Experts of a small language model: width 224, a variant of Muon for the experts.
Below are experts of layer 5 (counted from 0) of a mixture-of-experts language model. Rows are named router (the router's row for the expert) and show model dimensions 0-111. Each number is 128 + 24 x the weight over its row's rms, rounded and kept within 0 to 255. Numbers have three digits each.
Before each expert's rows: a language model's description of what the expert responds to. This comes from a sample of Wikipedia text that the model never trained on.

# expert 61
Description: Pipe separators in sports and statistics tables, the word from, and word pieces following F, such as Fermi, Fagre.
router:140139116166149103121126137147132090112121111155122114126092132118138119094126099105122126122178125125147106128157152148106073091096136102111109094059156107171120129158151131158101096117173102105188092157146121139130099158164066134125128125154126167135136132115134128151120128124080128128132145142123128114158178103116156127116140128132

# expert 34
Description: Connectors between names or list items, mostly and, &, or, commas, table bars, vs, plus of in critic bylines like Kohn of IndieWire.
router:114121136166137103113101140122108127136128132133134089120093120120185150081136114105142087125150098060121094105085138114093125112140150134093142097100133155131128133139112121148069110092176128120156095082120157123142117122128106104115069106132100149176151120113144144165111181153083110089080139149170129104100154136169130132130099166115

# expert 29
Description: Line-initial hyphens in infobox-style lists and bulleted items (Kingdom:, Occupation:), plus odd word fragments like ext-ra, de-al.
router:122152095124105109112130124140141126165124153136082123113101137119135151092094097158125098094102115146113108162153125137106065095138136156081096092095139144193102128157134126114131144103089098105110160140160112123147094129119132113116107121117155107129120156104140124158142178129110130103111123160131144085139164187171115098114160130136

# expert 55
Description: Commas and comma-punctuation combos like ), and ", in prose, citations, lists and numbers, such as Bennett, Stephen.
router:117141069153106113097092144148127157134125126148127113105100109109140129102136084121145099116119136105105127069071112124089099124175156124110109093082133109109131115145124120176127073108123085131154108133137156131148125121150111136087094089095147108124163138117123105135152145105130133128145104159141102104112167143135151137114155128099

# expert 6
Description: Inner word pieces such as ar, ab, ib, ific, tar, in names and words like Hungarian, enables, Scientific; also table pipes.
router:121117116159113145120112115139111125128131115133094111152137120097130120144133139120120109113138139122117130085141112141122117093101166173135107115148086167132132139127194150163128108103125107134162081114153116157130136112127106140107131107136155144161160107111170105162111149075122171103093118133131063109104153125126147094091133133113

# expert 15
Description: Empty table cells in results tables, plus opening word pieces like larg(er), hig(hest), m(ales), and object pronouns him, us, it.
router:114137129143179107094094077123127063159120165178114119128098116098170115121119135144121124127134135148155101121050145165126106120131142122103110126115144146115134162126118169146109122121158060162150109126165142120116099153131108143122121124129134102146159116141165116137142156078105154127123168152149142111105161154119145097108145100160

# expert 20
Description: Word-final pieces following a short start, especially after r or R, such as r-ising, Gr-ade, inc-ome, offic-er.
router:126118126158116139141078141103128102140120138147142125167116137099137138130128139150078121110124128128121107131103117106087106149133165125089158128110101129109112158108140157121108106143122086121167120094134134151173108152141114096105096117152139133156205116162156106121140144128100155110110118136117117082126180151150142103161157147094

# expert 44
Description: Prepositions such as by, of, at, with, mainly "Succeeded by" in office-holder boxes and "of" or "at" before institutions.
router:114124110100101122124152097152121121136101122143123091128056101099133123135124062111115103137141136151130102157113134144097140104144125129102094092106141134128133119096114147139140127094112098114157109144117138112145114111152091116107128160117145109149142116109131123166102148131092110105108120111098116125090132123159139117130111174117

# expert 30
Description: Word pieces h and al inside names, often South Asian or African ones (Windhoek, Ashalata, Bhaskaran); also table pipes.
router:111153091127165066113123141113155117152114150161116093159121102108126115142104125102117122136159116091134112116112109153111110082155147130082136109123120106147104161099128124137140141098105144139147128113105099137186083121130134130132098115115147128140149148141124121145120160117093199066150124132117099141102163153172188126119151113137

# expert 22
Description: Middle and ending pieces inside longer words and names, such as hydra|ul|ic, septu|ag|enarian, comb|ination, aug|ment|ative, Ramíre|z.
router:121121132177123105069128144095106099101130155143126110135122107137138123115120118150099073095139130161150134135148126105140111103143179143133132126128124126115156119136128128125104128070134102117122151090184116164167102127154067122060101100128121133144119154108137137116148203125125113099115114190151132104145173128136148142132157137096

# expert 58
Description: Prepositions and infinitive to following a verb or noun, such as to, of, on, with, about, between, as in based on or attempt to.
router:135101098138158073100115131103123133158128159161108111161098101152128150129087114122186082107145171125161116111109111116118124122160140115131071098106131149133121117089131148156114100087126088134145115119151086126132112109150091154115143121151144136138113149108140151122115138110086110114111110161124094079153175164151161102153111140100

# expert 27
Description: First pieces of Latinate words after the/a, such as prov, inst, gu(bernatorial), exp(ansion), ret(irement), sem(ifinals), often in sports and politics.
router:115079102129132129107129094117118116145104126168062126135107115100169079077109120125116128130155133141131081084084128139124058088111116142124139131086117135128128140141124106170149118120143137109161107097167136140136091122152131144121085073119155124126105132136148109128151141131117135130099116114100150133126122156162123105108098171091

# expert 7
Description: Opening quotation marks before a quoted word or phrase, and word-initial prefix pieces like non, anti, dis, sub, Ad.
router:166122075104122108099137084112146095137131104133083084153102139111139100114110105144158128064127154110151070153098112144100097101125156113102120105118149148171165146133139151139097123057115125106102111077133098103114128160176127106096143148154114103154151102129108129100119161106069125089097141111096112118105141172120145093112147115154

# expert 26
Description: Adjectives, quantity words and number words after the, a or his, such as new, two, several, other, same, second.
router:130134107102154107114141155118148125124109122158119111158115120123154132081125089127121084116177142126107079168114153118104088107125170128132124129108124125141160156129128183123112102119109123097112111112150155159133122112136089110086098092143097104150111119132133144155124164105111134109108164156126110117093133179158141075096159146087

# expert 63
Description: Middle or opening stem pieces of Latinate words, such as com, prov, serv, respons, Cap-it-ol, im-pr-int, Res-erv-oir.
router:113086071132112120109139099138080095117104092156109104148136113093148111117111128136100097127117142151128142107119121135116122114083162142143102118086072167138133137072117122139091115088134097152119071122140128131115114159143110090114111145135170112135122134137166114118120167126115136100124141175102175142100148109171113109134110132121

# expert 46
Description: Inner word pieces, above all st in compounds like Main|st|ream, back|st|roke, rein|st|ated, often in sports or election tables.
router:187102083137123124104147112130145173158116142130128114121129050148144116092112102168083098113143116114105119137117159113133116133137135131071099121129098101130130142120129122111092104093140081108143107138138107118164132126143095141083096113122076131115113128096105103118134139137102094096135131131105130095120183145130195094161160130131

# expert 16
Description: The articles the, a, an and possessives such as its, their, his, another, usually after of, in, as or a comma.
router:140123131123130113110136112120100132165095156140130122151089123113164141093121094171140066139157108110134078139113163115103077097128139150124127120118101144125153130146154122153114109099166128098141073119193103164131122096132122155123090127164139118162127127116141102169155144131106126110139095181148108098110135183145131102119145171114

# expert 32
Description: Pipe separators between cells in numeric tables, scoreboards and election results, plus semicolons separating numbers in lists.
router:158088120118148131124125135098162105140133140133093102143095095119143167119092099148148110114138139102123148127105116135110106126118166130123102138124153124208134134110138143147101101123130089125129136100130125109110126134158131131111114101155122132148110151150120139140143161141108169106091130160102116113111160144137148106131165148100

# expert 45
Description: The word as, St/Ph starts, and inner stem pieces like est, end, onst, ilit, ific in longer words (reconstruction, facilitated).
router:089089097155150117056156083122121114097118104126114080163131105125143118105096124141157137149129110088142114132098164124091125145124168141083116111093129125120136162120112121113149118097140149137119129101152118166157113116127065097129107115111161161133118094125121088138107171131144110092125113119082098105094129147137126089110118135081

# expert 52
Description: Short two-letter pieces or, in, on, er, re inside words and names, such as expl|or|ers, Adn|or, Gagn|on, May|or, Cor|re|ia.
router:108151089105142131103133115127122152183117153122096056137128108115147079106103091132125084142117076087116130120136124117145128099156156121114115122137178157131162114117152141142139097113122107102106134121113111153137117146097117160079134149139120135144119118137148068139157127128090110118151155103109129111123151166146162132130137154129